config.yaml
num_hidden_layers: 10
hidden_size: 384
experts_per_token: 4
moe_layers: [0, 1, 2, 3, 4, 5, 6, 7, 8, 9]
balance_loss: 0.0125
balance_bias: false
init_std_router: 0.0276
norm_eps: 1e-05
train_tokens: 522100000
max_steps: 3984
dataset: "wikipedia_en"
Below are experts of layer 6 (counted from 0) of a mixture-of-experts language model. Rows are named router (the router's row for the expert), down (a neuron's output weights, with its number) and show model dimensions 320-383. Each number is 128 + 32 x the weight over its row's rms, rounded and kept within 0 to 255. Numbers have three digits each.
After each expert's rows: a language model's description of what the expert responds to. This comes from a sample of Wikipedia text that the model never trained on.

# expert 44
router:138119109168082105145160103122154080142146118102139127151146112093167093106114152073120117105161098192116130155076118115109132109158114134155180175123116089168113124210096065071130065131117107
down0:116139186140186134165147131080130072174098079108168139098126099138176090112125178121146072164114144161103102140119140153164118139093051137147071132126099102075130153148128147128149117174094119
down1:106118105167105157140150105132160134112099146139062103162146081092116107160145149125179131077143168138117148077107139149063115126140093164175198118137088138165064111099093110186156145143117114
down2:099211149142059140139167143174149140137115127114166129126170154151109090109112121124098107129085128160168134135201176125119102131103083130194117140080086165099142145099183108136103143112146129
down3:112148137130140163158196121140119127151060085174146109105134061118171148133097115167112075162118080139113165108150106066116066129150161152140127089117127122146121141100110140096176113180119124
down4:159109093107152144139116108156076029165109141065124110105118192118108097136136128114144128143185109187157119131103119104114127171133167141152140125158205186116151147139176141156219149123155112
down5:123126088177136067166108138153082085102107118159105118129141140206093107150131116110190180141180183166097092147099138116228153112086122158163128157119089109114141152116107154138134155168147173
down6:143114146133091130149132119130164158130147138106070120126134085154069137119150107157145127194121133155151141115125139130135168119108152106124175091155150141204105159161154097156162134135120121
down7:147104209135163149125118164164142173127155165123135131168065145180135105045140085111162100113148088107134101052136200156171136111166126101094174157117135132165162148160171137135113070131087139
Numbers and cities

# expert 4
router:077108104143118085126123091099158087120082139109124178134093070123155103099136126101175154090150152142102123106111169098121170121161100133131106180158150099153124161179093113075146057180109097
down0:167150143133141095167122152085081147115160180162131113131122126162140155150132078136128113096138130086130161137140114174093162206143110121086159109072105131127132149105153109170144132210157141
down1:099189154132140111140063132135124086107114123155110095106100118065103145162229143133166115108153154100090162115116144127127131175098109099140113094096119141092126134154146173119134092090111126
down2:127120124117161140110082108129099057147099101100133126109114130050195148134153125156094173111085132152169176142167157179153108151198157080149103115073147141104127124127103061165148087137165140
down3:061160152158072095121146112169135185097119139109131141171145138089150173102120173110143110106103116073140150141091158111131131125187038102114121137154076046154158181130087091125100135156153116
down4:115109081152141132187163108106186166073161180140120104141143148157144116107111132092177059132103125171130132159154114155156098124180094191150130109134186127098158126139070160154086110115134108
down5:182096141192104048139121124126119109159098139095101149174115172157179120110149178110159121093188109192170192127156085120138111115103161136127119146118127115179137130124164135158132163084124134
down6:200115116152102143109149142111140159176140118143139140057129087065155182090106112055154157084166141150157140100119118098151101085189163088081109116078151144107134111120126154103135104107097109
down7:092124125048153128085121114131160138120159116122081141144177132112140115091154129088112117091120131117102140094148161111116087134117131156092082134143112174132117141137079126117099101117115097
Word-ending suffixes

# expert 23
router:075120134153101099144155126106149090162095135142142146133102109103149080127093190113132103053146095159141161120127096133120146052178091148157171133151123109174152114148110082059115070148134136
down0:115160152143150132093114124163137133124115157153107169086101132153199169141144095175116135116187197138070140155149158075192137186169170181123109149034128123110110155103109122161174195103132113
down1:133111088107104093103085131152090107139119066063146075037113150149139105224141136161153162130147101162136102181180143173097158106121149120147098125109063173090116093104179151155092125113117113
down2:102138132199134166174015195164093126169193093149141162147139106084118133165105079155128132146100096101146150135108094173195132107105160172123126146089139192142158137101162075162120084140075136
down3:078133129106134145135117097082073099143100059109120117179165127120126106105140095152081117108123092154130137156056123116091169139192093199121181128087114141133116113196118160211132160196115130
down4:107126149133134087120206105091165167124103160122136154120147137055120153146126177091138118097139079152174233119147112098166154065114071131183088097078086119080147138213181065117131095121146132
down5:120086125157150159131078146129069157191134076144190059151139117095113140142171121121108109121080156158124144136117161135147100098106146120147168153050211096134114158090134094095074111133125093
down6:084111086165087119117131099070145116121121088167122077147105135136131128145120084116091097118097135129136107126147134127111098155108129118068130184125165114173080140093110124158127103131120123
down7:080149118128110164173151148083142131165118190149100105127101111144125139143146109134186125127111141168139103127133138076136095158064129143171155174145133096057136136137075091173160212139062120
Place and institution names

# expert 10
router:084184118156145138169170109136158094130091148112125131159146040144144138075131205078152171126129129105059166137123174078126162097178150157154116178151129093174127098132102084091142076148146079
down0:107132174145097085068097082068162083136083121153132079173092146160099140073149105155113154128171160176118118142142157154117104115094117105047170154101105128163138123060170070136043135155160120
down1:142092178159113117154086143099145136120177131110051188148076109177045138133126142101068120117112102184131098111169088144101189129194018180195107123163144149135126113151134084121081104112134178
down2:184164136148162156152153123139167112151120191141130127083130099090163081148090120152121124139121093146124141128172166161124142082107114124154192113179176072168142145143194104123149089098124181
down3:135109153071115153141083091129129148115105115123130156143190102121133155116151104072143172144120113174132136111180128109063140101070128115172087182138100075142127133088131074202084081113155107
down4:178139076178100152099127174155130083110102112156097142084132091106137154148089126127142197106125165138117057095155128205106139161135112100161136122161122077138174078163074086079141079107189075
down5:121111115131138124124182147135172118137141107139120096111077157120147145091157114137111183092114154129197140174106157153165109110187113122147129073099098135136079065147137132183152127129142119
down6:160176080112142182158127166145119090176126125153144085108140130069095165078164116169165131127049123145082056152164094122097169108127121141142188154120103082166092080176128120120180178140076105
down7:136121118098148170148135124151131150089149106146119141094149202197118113119078141165138182132116098130131103158126136116048121119123119052171181163181121086173124133180129082141098154088093100
Slavic and Hungarian name pieces

# expert 9
router:095154137152087099164171095094214073125109171101125142117075098133126084121101165096162153099176100145098156132124153166153154131100075127169130142155135104194181153152091112058135138155133075
down17:070123123109193106140121120090112095093162134094043090170087114099186128134095099088047075134184106156106138130116139139117136089153119142151098124062122117116142101114106091154132136186081177
down18:120096134102152144155105092091150130092123122098096172144180146194101105113106130150113194075121089140094140103079146193091162111101140149084098118128159064175105133127122133144107107154119098
down19:108119162131100126102146108146143138150135065120077109132179142183159129150141139201125158154121086165140133095105087149165167138149120115103105118163179174115121180072138115125122117146156151
down20:076130101214097148191144081151140122132104163163128087119105140082100153113119132121124135110139118159120152153085099142169129101107132098143114167065094139076117111108130086116103088058119175
down21:092121122073158183069108161090124110127096147139119129135082174134088181086109094114166137083082107108097139174113115167145136173170160179168169128119154090134113149136072130119160130096135126
down22:121114152136153112078096124136132182166066115154152180163095148182174186152109126123106132094172101110153105143163149110115101115180095124170099118202101100100141152133168089126097174189136153
down23:113112138182136073109120136181136129157090166094097131109211125142179066093182129097136157125124174136139129108199111166127127131148086092165137145139188188126040053127132084115117126090088088
down24:140163141162136132130155124197127108101152176144085133148137172082141090174141171124144148103172129134153111179136075092159109207088132107114143091164191207114136145122122149149096141096129070
Content adjectives and nouns

# expert 11
router:136140127158113119174189137095161139150082142139198115167097139096122125101138127109125155122129097153108144150163135139130187088133089156166159174154064126200185118125115121150075118174121129
down0:078166065135068125058152168079114173119157075101104141143111085127136124115119099135170179118170146127136057155133186135136105176118120130167076161118132107116087125091153155127128141106085108
down1:118171117127131138114134089155245153205120117116097153164054130104165120190141128135106144184124117156119140089101136123138098197128147206173121179138076093168085123108126096142140139098197149
down2:133101111131155148115123091077110075082122119125155099150130124097115082122143090118084170071161122198117074094142141150126126114108091122142110116141077148140102185103141127079093194155153151
down3:114138132092234107178157100127146178131172095122144131141124113123153154122088148163138159142098085128115143166147099069122108106091097078117050116139119156153069136126163147168161124117163235
down4:150132125119093108104098144061172126112191188106129039121103115155143103125116122136145131133110118143104110151128105070100140150129086098142165171080159132118113117119150171144166135114146161
down5:164159145167169150151159115146135124136082093078057123177130180119158172174159137134103174122173179119061112068116114110131132138071116092118074158111181150107139108090149183038115162132110140
down6:147117112084158159185164098113076158145178146161129130137171148147085100153121081114126139120095099174114106128144125110203096141086098088112104117072155083121137184102125141067106117120123079
down7:159119132161105103133152149142129105212112092157151159122109139110156154123179110134116127133147110158147078092110137109098094097162115159114131096156103182097108121160096117120098109152128170
Commas and clause breaks

# expert 27
router:083133102112122077125173105113149132225127130095199145179131100053166108118140108094148193076149082139118145105067127170148130066143127145167119157142133115148177127186109086114069068132118117
down0:123112086140118083168112141110082100135098113142156142118166174144129151127043195088130097094119116151128160119090130116093143136112090118136072171092080154145157115156158169105076084088121152
down1:138169145159147109145135115150138163075123136106093147098107102124057103114159124172131118100166105156106103142135129101097114082148103093103097127079108115181117092048128103151143133126147164
down2:170119098162099123174034110143119110111137176153143170167086115142090094090131173090093124104160115142120049123128135124123145160115152079145145131193149102107131125103105126091059131133098095
down3:136091082131142104132115078109144152109094120148061131102118183102104144110145128088082128141107141148119129071138097136130128169065108129108132062165179168138191140151139090130116156131174172
down4:118085110127097076057128128110165141114110184102075123165132107109125107093147121128090137116166151116085129149102159081082192182158153125123098136109122097152082163124177165083123135132115077
down5:135149119172155144138137166090115121147117165107139083174113118118121164112113156163137205178200125149163151103154068103142106100150121136153203134198139133144106124060135132136109202079189180
down6:117155107163163172132123110150149107082117141147103124129113069126121121128097157080086144161140121118118137077096149109146118132146145077134168142110077179110079102104119116103052101123056154
down7:128122095184082142167092126141108177152111198136149139143165128103132167147087133036137126092110149137180119128155105154118128152164123146148102085132103179066126053128182044166120145149130101
Numbers and digits

# expert 38
router:123138125127068078146133121120179159173142186128117141162084101125145075090110209042159146099152111151128197098066141099127140066137119180113104147167100129134169098142079107124124124089111068
down0:173166134080123101071142216115131113208107138137140140131106131042159133135156089112166198148128143153106164119174152152112171149118097116184083082143135116183134182145180154115077089179146136
down1:117152075104124110100145141151093177063101132113139043147149095084152141152118061123089129158080052152163095084106104078126138122126156144155141097164116051144122108163146147128107075146154119
down2:096117152125101071096224124096158152107170124105146114123101108135139130147104187110122113100065201189136089121157093156085089137164144083118164144104120092118178099110130125151151124075135147
down3:121152150130141115166146153083172094159047115117129132107090116196135110130143136173086121116190080144152083132152086171069129111115118095135158149109073110164124147134174094136122122122077094
down4:112148122168142148144129109122136215095126075112115102117194097189084121095075121114103109111137107136148077130193051098135157081063165142075125118145143120125138152104142091135109142050149120
down5:127088151116149145165101080096152107069113215116157173063152143179103114133178093121133132127079131076131136117165103160174164107073093133125111100125100117152126074145138092128121148157148107
down6:102153114089112082117111160154074105142122103109104137158106159172148126131089095130103096158132090108164090070121126127147139138121137131149079071095110146149128165129073173097098151169095121
down7:141121142067125185106121131098161139151177142143095091109147167144140058094173094166158190151130117186096154111148100135126130170113100088147137115126101092204114119112097152076164180121157089
Letter b and consonant clusters

# expert 31
router:137155080166106079127166131090089086134076178153163153082118116140106101147124157110119159087130114156122177162126137126134129090122117161125132126183162137161137077125114131070066135168081108
down0:134084079127119090147118139139060107111099104168116096176159159128136142139105140099118152115157112075118118142091166117134140136233095108118148160091195150139051082053124079090149117135125132
down1:096191058164114146117093134136100102162140154133116125123078131141129184130120115118100111145141153130093139106094089136161159154153137077194160084124132183109128114127123111102097179081086106
down2:124110128139066162158132166062166163100147148115126171198106109099138131103137096094192117170111090111113097131128158118104160103113164136144081143090127132088128136132105129120097086149094188
down3:163192084172107190126097112149124182180181170167120108121111105093086129083117109101124194106077086144209085130100130178077137120153067113093157093111161113163159139114147151094141132140101148
down4:140132122093149113093078114140093113146125172163215093121144144098120144157191095114130132122114109110192154100143131129085146159109167113113123119134145087092105124074176107084108080134059102
down5:055127159137099092160096137137145105115124142093154055117138162092082156188173128125087146136081138184111125136129128145181046118126095151145061212164093104137076105109070142146119170158103149
down6:104144087103149116109116157094120089145122144131098093117069099125100132139057113058174146160171137083170057099157181117089103131111092138134100062149136099169132083120131127150120171131087118
down7:170099094167205134122153159130099079107118122150147109200122149068136158127142125143161064098184085150100045099176108145111137178103168112117165102085164177147156112095167129179152156112173127
Name-initial fragments, line breaks

# expert 39
router:094148121144119141154146104106131105152094167042143146168075101118162124077152135082145153131138094131107126144058121095167135107183115145146157144160129148144142089167126055138087082145095099
down0:066156152127185127119182137116111056158131106126181116096156127116127190163176130183044147131181124113148101186121164072126146072136122078108158147140143105157135153145096099086114139158135168
down1:082126105173164094127132159142084088145149133141095158159112120162124119133093039166172099127159092145170062128131127156125111139095093141167048150098148089158140079143101156110155103147138113
down2:130148130119076134127085084161130157095133109152084133113113080097137099114166181124126143158095191147146146138137120136109094189114157128165105124117125123144162165172105098108088084173096134
down3:113101134198167123119136149155148188083163157161066146107131091156149089106108177150155163120132171125110079098127129153119178124126143086128156070122130164135155134124172111127157119168115103
down4:050116128104113087168173132121090134094109152225144105096108093109145098109125052150102136150148136140103161129123198133110132101173087198150160186140137155195132106158096136140065139136120169
down5:154121156147136134122124105169103158106130109161140142024097078162097121161174106051116125212153193124169142149131153192113100131116098152129064150108097129139030087098176163111073056105078127
down6:111113122111137146133145100105116121071091111150183131179123086085197131105131157126087165157111132127175119122199104120111071101114164099092090139096157145088131206121140133178065052160169096
down7:072128095043107124111127188129128167134104096088126109167121134133099186152055058138136144081131130148171154073103116098101130140085079160146168164128126110162063147131126102065155119174136117
Definite articles, determiners

# expert 13
router:122156094159095124177194096085135127103141135100200152170068114124156099115100149109133137093115124157098165174113162143154158069142146144134137174153095092112180097111112164114066132144139111
down0:052103115177157128152126084131079153101110084145124099076093166168092149081076132091113123133134108103066139113198140147151121168139089099106177135089161149047099126107141139098165106128086081
down1:171152115100148148144121169127149188184171105072115149130143150096164103124169116154156163138146082156084143116078128090094138127094061122150152098136089071194122124159097135109125086136087171
down2:229135159167147141118119118136115153123133123159152132115100078106104129170153158163159118106132146138120127151122132084128108179114148116072131169150083139133115128111102142150111111132156055
down3:100176153123097108150081130071157172119199141142135108112164118089189102118097122107143102093155098120100161141081159138135142159039160136189106135145143135115103155106075119120197144089102130
down4:141164124135121174165100094089154117189125189115137094083126180124095121115086077177170171139089142130157141109165084084120130129140072167117129110123086120188179140146104163156144080117176133
down5:077162178143114141145156162172121123132152122170117183177129154121131080140132138118096120084136154178084108138152166136093069102152152150129082132162151128130119044178092151122136085182138117
down6:101116137169082120159115125164061149123185133174155162067089132116130079186120144120179115129177118128142140118148077127150152139184092164138066140088123128217121125168119106080189130112174096
down7:140114099056097110109117148110154129119149151161131133126117062107086085103072110123139116137169121152113176116089111157132152129118140108183143181111148104086156103115145095211146157089088107
Punctuation and name pieces

# expert 7
router:076125124176089129150199077137149128160099144110108180126126120115133052100126170081163114114143115137133120111096166122110205098149104178153156163129108072148139129192110130055079086134099118
down0:080134141126158147118122106102130142195149139159114083115083127163051157165110148152110164104083138159160084153176105150094090112121173113113152096073104123145139098091119122145146081143136159
down1:152098089123177122196093120107101141132092163150100114207112116107089117149110091152096141156123119106067137145101143119153158084121065077108123171144161145110153077118060101120084107123124119
down2:138201120157107095135149151096126134155086151117089136111130122122114112133118100098140123129119167150053074083149118125139110171143189157143042141145116129077132100100145129152151118152173063
down3:052098206063074148088133109133132107140109134112135223129136146146101119152095178115164085054094111151133069147148145160130142144167184094133085120094158134074112100088129191135107154162132119
down4:081149171135114171059135067072197132134066117093145071080161158155127125071164092124130082168158169084180172110133129073117121115117138123164079139098147076133058105119141060096114131096101141
down5:116104101132135109137074124151151052148132175096134133106103063105113097136090112125124114184133135175150192181122126129145134101085138119145170119151090178072169098130106159101093074171092102
down6:144138151149094170111129158054108113099142135106151174168107152095147136138183091141120187126106116150172127148094075120114183131140123068150120162097125172103110120107169100138169155150168155
down7:182143168137087081102180085088105123105149154071173111089135136177082095134102109163134089098106112088116106127120122148103076102167127119140158093102150140124097123056026164123184151109159095
Personal given names

# expert 12
router:067160117163106114143164063092117094140093149097141128115129104089171110120122148101130124118148088155099176112135079124173177117178090147159147175163104113163124107178096120106082048161092105
down0:075168145076114132204168097157192127111132137191154063149067089129156126148140113120070125129119102100161158112183206158159122173063097159141120122176163128163120113086189168107093160129109163
down1:161219149107133139114116143129094159071139167144145131183176091105156166117122170125163136152140142093156156132162089166100092060113075137147158128115097148185204095144139130132089144115131103
down2:126110110115118165129093072111213084108115144132077150097121094191138122104199122177134147175160104203141149165122101137125152110105153129132134135130126159105078131117141120117170115079146157
down3:130104145097144159114166128147094131134117134118170126119104179137122135125071128163127151102095163120085166071132147156086109164128102113127099142171099156165117158130090156104148204137135084
down4:098030097110102172178022108151180187142145107108143112208126092177117146148067186133107110144146118145100106153164132101137157133122180126131079113140099182108155126127105113087130155132147161
down5:134079164113141092135101166132152159168056108077107128058161117130111138140101081063143158122125105139082099093171132151123122102154124167154122174156090136127106170133116109078134157037176160
down6:098097085136113089116112106149127093080132223109186111181159087186146083143141157098187127088159140137135130114160107122193104127120098122138095110141100121130105111130118108180105105163101135
down7:140159103129138103119151192112130146108160094112193076081127146139120136161124111164156094142119103102074073078148094121051087130120111143123149146121086173159056156099132159129120129124140105
Institution name words

# expert 18
router:082195114127121088112173079089132090141155169101129133143139135107180103160085156082160156107192151133106149137068174106131141158163079143128104135131071089151170126122113131122062110119105089
down0:107149101105090115088157105171104124133084118100096104102142163132088130127070122168103106140102147080146082115105110100215097084072118118129112115115143083155115125160119144149174104085146134
down1:121153111145093145108155177150050084128142115094088111099153119143143099123112132138174106120105100145120114133086127131147101121096072103033112145146122202148121120126165130175075108191141153
down2:155152066136114118136103098141150131101103136098092094119110117089115147201149126168096150126188081187113100140130141133071177108147122144138162129106124098131075142130113039152153123107134104
down3:124079166168144106083175141152135179086189170151211094130098097143107102099132147141134170102126121120122095215110111118139142145113081134184107148103140155097108138122107146156134138127172123
down4:120133075188097149121138150141109107106094115158147083143132158053200122150114143156131067105211181104176163147152162127125126165165125155108106146161114144115140086137168175108123185131098103
down5:060131103106146115124103107118153118154104128108127209124184158084158112168106144129130138140092124130100065121112097173141079074079123114120180119145084159105117094207147140141126100144145147
down6:115139092111162082092134214155134122125148138129141159232148114112138133192137131158108189074161113110113137142132189075135155144130132164147111065096091097112161160153076117108072078118141076
down7:148146148079132140164148172084086079153152101071185125140142108181083105096084131129145095067176143081171076156099124117129134121111116119145111177170096093078143138142158150140170122112132125
Capitalized name openings

# expert 47
router:120137071091062117140144106087177104134091111089126148156081109082118085112122171113171126071173100144122187106129125117166173098160149114148124150180155131130186116183108094116111132198129085
down0:115088131120152105083102101130122095124088130161135105161120076126140089069101101137131150119149142157125174122072145129068104089088102115142148077133102135092098076175118135133114095127122154
down1:101097106177154154153194124059159109129118147118135077127163129154115145198129183071103080106131136114106122133194145138057107085107103159166136148146151129154101132088151209118112161125130152
down2:107161124152111198107149155159101133124181102101055149112125155104123226065109118082135084081138161109101076167117145116056112059124142128138080161146112107179088188116147164152118119172118125
down3:131093100131181108076072116129147151112139126190058163114140145159135146122113102172132095142125145130138093129083219237152100116179110049143121105137155051109131123087086147109138128184183160
down4:126135107142187129147129107153135157113050100208143096167178136075108097192190083176134138094213130143151145039130135152108148120139084142142153145151101061102169056132198124099140069117131200
down5:156155164123091117121138124146149146132163125112196224125153113039179107135087151094169081132154101086168131139070195078117169174165138091130116181138105183086188123114118082126136165133089113
down6:105145149115182130136108108196108111162107137111131106089113140089103175082115140122080105167109092110124110097128099086126140140166152179090142192106141099109110114168149171135140148148060175
down7:189121093106128125077159106156137176118130168160124120173099092160141124168115163131135155109130166109152108062143126109096126130117156127139184122103181091086160120128172116132155149077119109
Group and kinship nouns

# expert 25
router:100135101126099129180174085145165081168065120104193151145122121093129133134123148093157152061143132149142152086094177121097139096107126193163122161166096091087204118160060130129093139137116103
down0:051175134093125084166148104134174079139139144145153098169110144130168132107095135182146172066076130148141114142156083142071127117195043133129149059179133122155048130129117126152160088162166128
down1:100121138132091128171182106091116124144105154112167086148060097126183119149142127146096126148130090104082170139097140131139135114076133113108168102126137156178124093119110131141132107146137130
down2:126154163081100210168141153153102148184090147120133146084081131160132099155147166108142139145127194101178132104143122109113151141134180122126072155162108147108153135162095081084110144160126129
down3:068128149112160128154018122149109106149114130114161178123144125176150112065176122079136127074141100140218071141198129146118124134107058127120114070092100105084118134097158136146134099143152134
down4:133080124180138099116120110129053180119157147151142071191110097092141050143175144141116172124157084086185100128099079113149129145077143070153133140151099162123113114135070095128117137131157100
down5:140130146197192192125091097161075172132118117136170184143182184129098146072142142142162180182136061130148173120086067100152116104094148139114124152109075115091181109127172148135121110128163110
down6:146143124088113160115119158128104196097157077075137116119153098096085124151156074099139142135130112078236093091151146086011154134162162096155147132104118162117132129143160161121122119114106114
down7:174164077133110195110106101129163128123148138129075127136124062132089161125105099106130103130156108182185147171118099084108131151135087187113103122171104101132132154128151107165107095112102110
Clause-linking prepositions

# expert 45
router:089153139147122127148162100146144105148096187099106144122057117104158112110080172078145209117149061166095158115091125144164150103154076141139124174167132091166143145144077125085135049118103102
down0:115064161150090149073135135141100065085127084152039110133125081151107110137157195084098071180185080106138180138074155071111174105108135146142165101146136122134082151112169088085157121181174181
down1:157137125127147155184139091107072120137088127137135131057136101102158125073148125151200125135056123148130184068092084139163079131134088121147123109174106132165169120084174172120092147113123162
down2:123112142095161149111132124126131122139076148076118133161118135167150112152121144109150147169096133132110119139163082141093161116125136094140092104166183106083143151116142133120096170084184146
down3:147126143150149187163071149122139119138163107145160136084142098128179093166193187176127107112177167094158170146141081125097141138147092089131148138086061146089120088150135157115068138078100113
down4:113104124161100071136138114073128120196153125146096141132115109104074048149130169136163143093119184144140077159125144125234159044137166067102109103170172124158123145166122152138116095074116114
down5:068172123099143177094104162157152049152174146147099170179068108079124111107149132230076136127130138116098144127159119114142111135116155119184126120174095120063100092153135101135110127179122117
down6:143173164150090161041088156131068130089138069103107082064163129182115182133119161120149103124105122154149110092102112119158146092133139133146165174156169159118134114117104114183135167077142144
down7:169159121118118087164125118118125161117158150125083164145162143164092176123183115103116147059162093142161110145141136128123158109140120096117141134131132090104109067161081142096093138109106109
Determiners and modifiers

# expert 37
router:092126125164112112165157091122173094138115171100141139147088138097121138108082146135169122137128133173045129107120166072114105114117054127159126139172125122174159118145131067080112097148115116
down0:148103120128151095107115126124099138115132084121147143112123116086167177128128049124087115103160118133125074080073148159093142190129107102079139137062152143160159075115072086063128127168152094
down1:171095082104108135126119184133108156130149174101136096112197104120220134163135125072120111120158126114124156146158176101103136124127116130069102099143110084090137078050139166134116156065171129
down2:101118119125156126148143132069076096182081113144142098136165180113111093140128143122148089093110156124082128121112126100116048148125173175157151164089133102105125106178106141131118134112077137
down3:154165142113087119127156121127127124181069196124107109140127120128134201168126067147161126077150143078095105177138092106144113142142143181113112182138108139158132151114125125144114167158117119
down4:115118109155058113126076109078077146151103180181113126109127112120111085174107159150091146157158154103080154125138134137174076118134070150128110172129118130186144130178063166157153118142101129
down5:172176172095181073170143159181160107108124101094117152131110112162144136214196063102163117087179148106129087118209089096156103082120166078115105073124098072128177150075161118128125119129130137
down6:116134079141186109153173103101147122114171090050134115179136129134124146174122184140142089159098115147105092137151147112159112147121092117073121114133104128106138140140153144091134138139113171
down7:087168158116229112165110137148062100115082165134150134172119151122121095124094191135111134124088069127118129118145171073143107156049100148083135110133115138084148147088181208099108201150126128
Mid-word pieces, labels

# expert 28
router:122104126199107118140141131054106137133163126126175135116119105105117128126050210095124148102192134107108148203106131078109201122144119123148145128141084076124178153130106103066090098153076118
down0:151089219086136145175115146158102117066119213121094140103121101115098159136125152159141102149132116096161179129098134066143157099099128110141125139185179123137138137149089085113096114113159078
down1:135187148104206146127121152148152109100168139160178154178125099056095130141139163182145148105089137146212168130130138114124195086128093110136171070129113180157171081159103068107111088075174141
down2:107127152147156170179147185137155096154195137115097128168108138202153064071075148131106211108161124096132153083118096130200154136103089095118172155149176138083157135181134168162160137183150125
down3:118172144150119169132136107216151178102105107134159139109144130115151120233072105107140132193148112137189134136145128093141159172100172126170084137111129121106171097139068116127175159116074111
down4:146101083100163124061101104133087149177129097161111117162134121093156107116159153128103157113149125128164086128133102119148145111059172134147127166181173131162162135166125078165089112165080179
down5:123100167108108094115132106113223166172119162086066118119106035156159190081141100077151137100115112138128079130089196113128130072116100121133158126131131124147095124089153155110128103083185153
down6:113112137161061123147137169123101157122140143153136109146172148155117122138192138201082092226128072129143166081092149080126216139078187154121138078180105104110090144091125082175133177136150103
down7:099142068123139107118175130154116132196128085129098106151157155080081199158055088103131064148190169093141179157133200143160125098132117141132128217173074109116145140097189142118139164128125179
Asian name starts

# expert 8
router:106131073138075107165177135166128131132074117107150156170111101126164070105091153096155159081173130143067137162116121150146138087137094164119110148169151123152171091123172133114071130119041141
down0:123130151135110156142168124144198118191129139107114176127128056115116134131203104151180110061071063126092126108111193143088165140144154111156153118087186154123158149122105131183100150171130130
down1:155073114177100161147119177059125111152154091135125150144104106150077181119147127195095094123078135087132162153168122191113122118138119109161144113166124098119111109136163169127145154173144177
down2:130099151067082161143165148143144137131128067109190096087137121144191149130147135133122139156093123146107126141110119090110127058112115124110081127122168130120087159105187120185085089109174080
down3:150135144148114084105099070156117071101115089147110186186167144091118118141065059158100190204086104118164138125052124109113164103116128166146183150138167108141147103155085109146106155105106133
down4:135086144119149089126126110165114162132123131079105114121115106161132140168104144107124142165184134162145130148086151135153002149073135153111137118131105179164118076192172115147126152165131140
down5:081116117160106156093112107083139146127065121149126154033078106133145133088100132101189147141182119181161113129150137135153125121080063113143206091118136087176068124143135134060143130130116103
down6:074106096122140075083113128069164126174176060163113144099173118081139125171141110134127169143096120159177106172127062144133122113151117135128143169075121125155104060076144109115146128081115126
down7:097159069125204079132111129150087093123161118142092119139166120099135096149123150221093090145143085145137147145098121120104125054078165178184084113140090088124069153115156174129114126221109155
Line breaks

# expert 29
router:149112166140113131151159055071137127170129138110130107145127135125176185106129131120146162093144079126135170110080157167183157127138082160161127118194098106132090090162043071099123117169139083
down0:093163144102107063132127062134178133161093143110178124179120167103142116230193111096160104096126114179106162063157156155123099161169113141128113169160156074176175166150130172129117153088150104
down1:105141113114098120111107172115114150104128102168068131162167095125107139099072152112129160182089184111045114077095109092119156098097159080139088107062136168134147207077165189143123137112126103
down2:156119136130069108125164074112086099106114120139141103091212139117153113109105120144119112125140120091168170125155123056075173146164110092141106125115130112163118092100123152153137145086111137
down3:113146090128167096181135134121178144172142098156143096136140101079156088147141151100128126162130138149104143144098188132188079147110083106177080098109078076060186133191104174159126048146147067
down4:071108122046144126097129116067149168099127099100170169147171161121108090092104092152166072115110167103131096165124135049138141170105187152106114162062120127180100132155102146100102132104096113
down5:127109151134067106146074086179167139072145111090140170122161154143118129130178125155131106150096127161111094101099123162048172129108138101089120105113163132100215107108110174086127125164108107
down6:132154108158155155067088195136118119154185126128110089107208152147165162163115105139169104084115131147151138149158085157133143162116137116190107141090150091158133140188096159141087128156095114
down7:206085139070132167123146117154123104157239233127121110149070112099132081141142099126109133078138104129127177173127154050191139060093131127123135101164121137095118103121120122135120129114140124
Word-initial fragments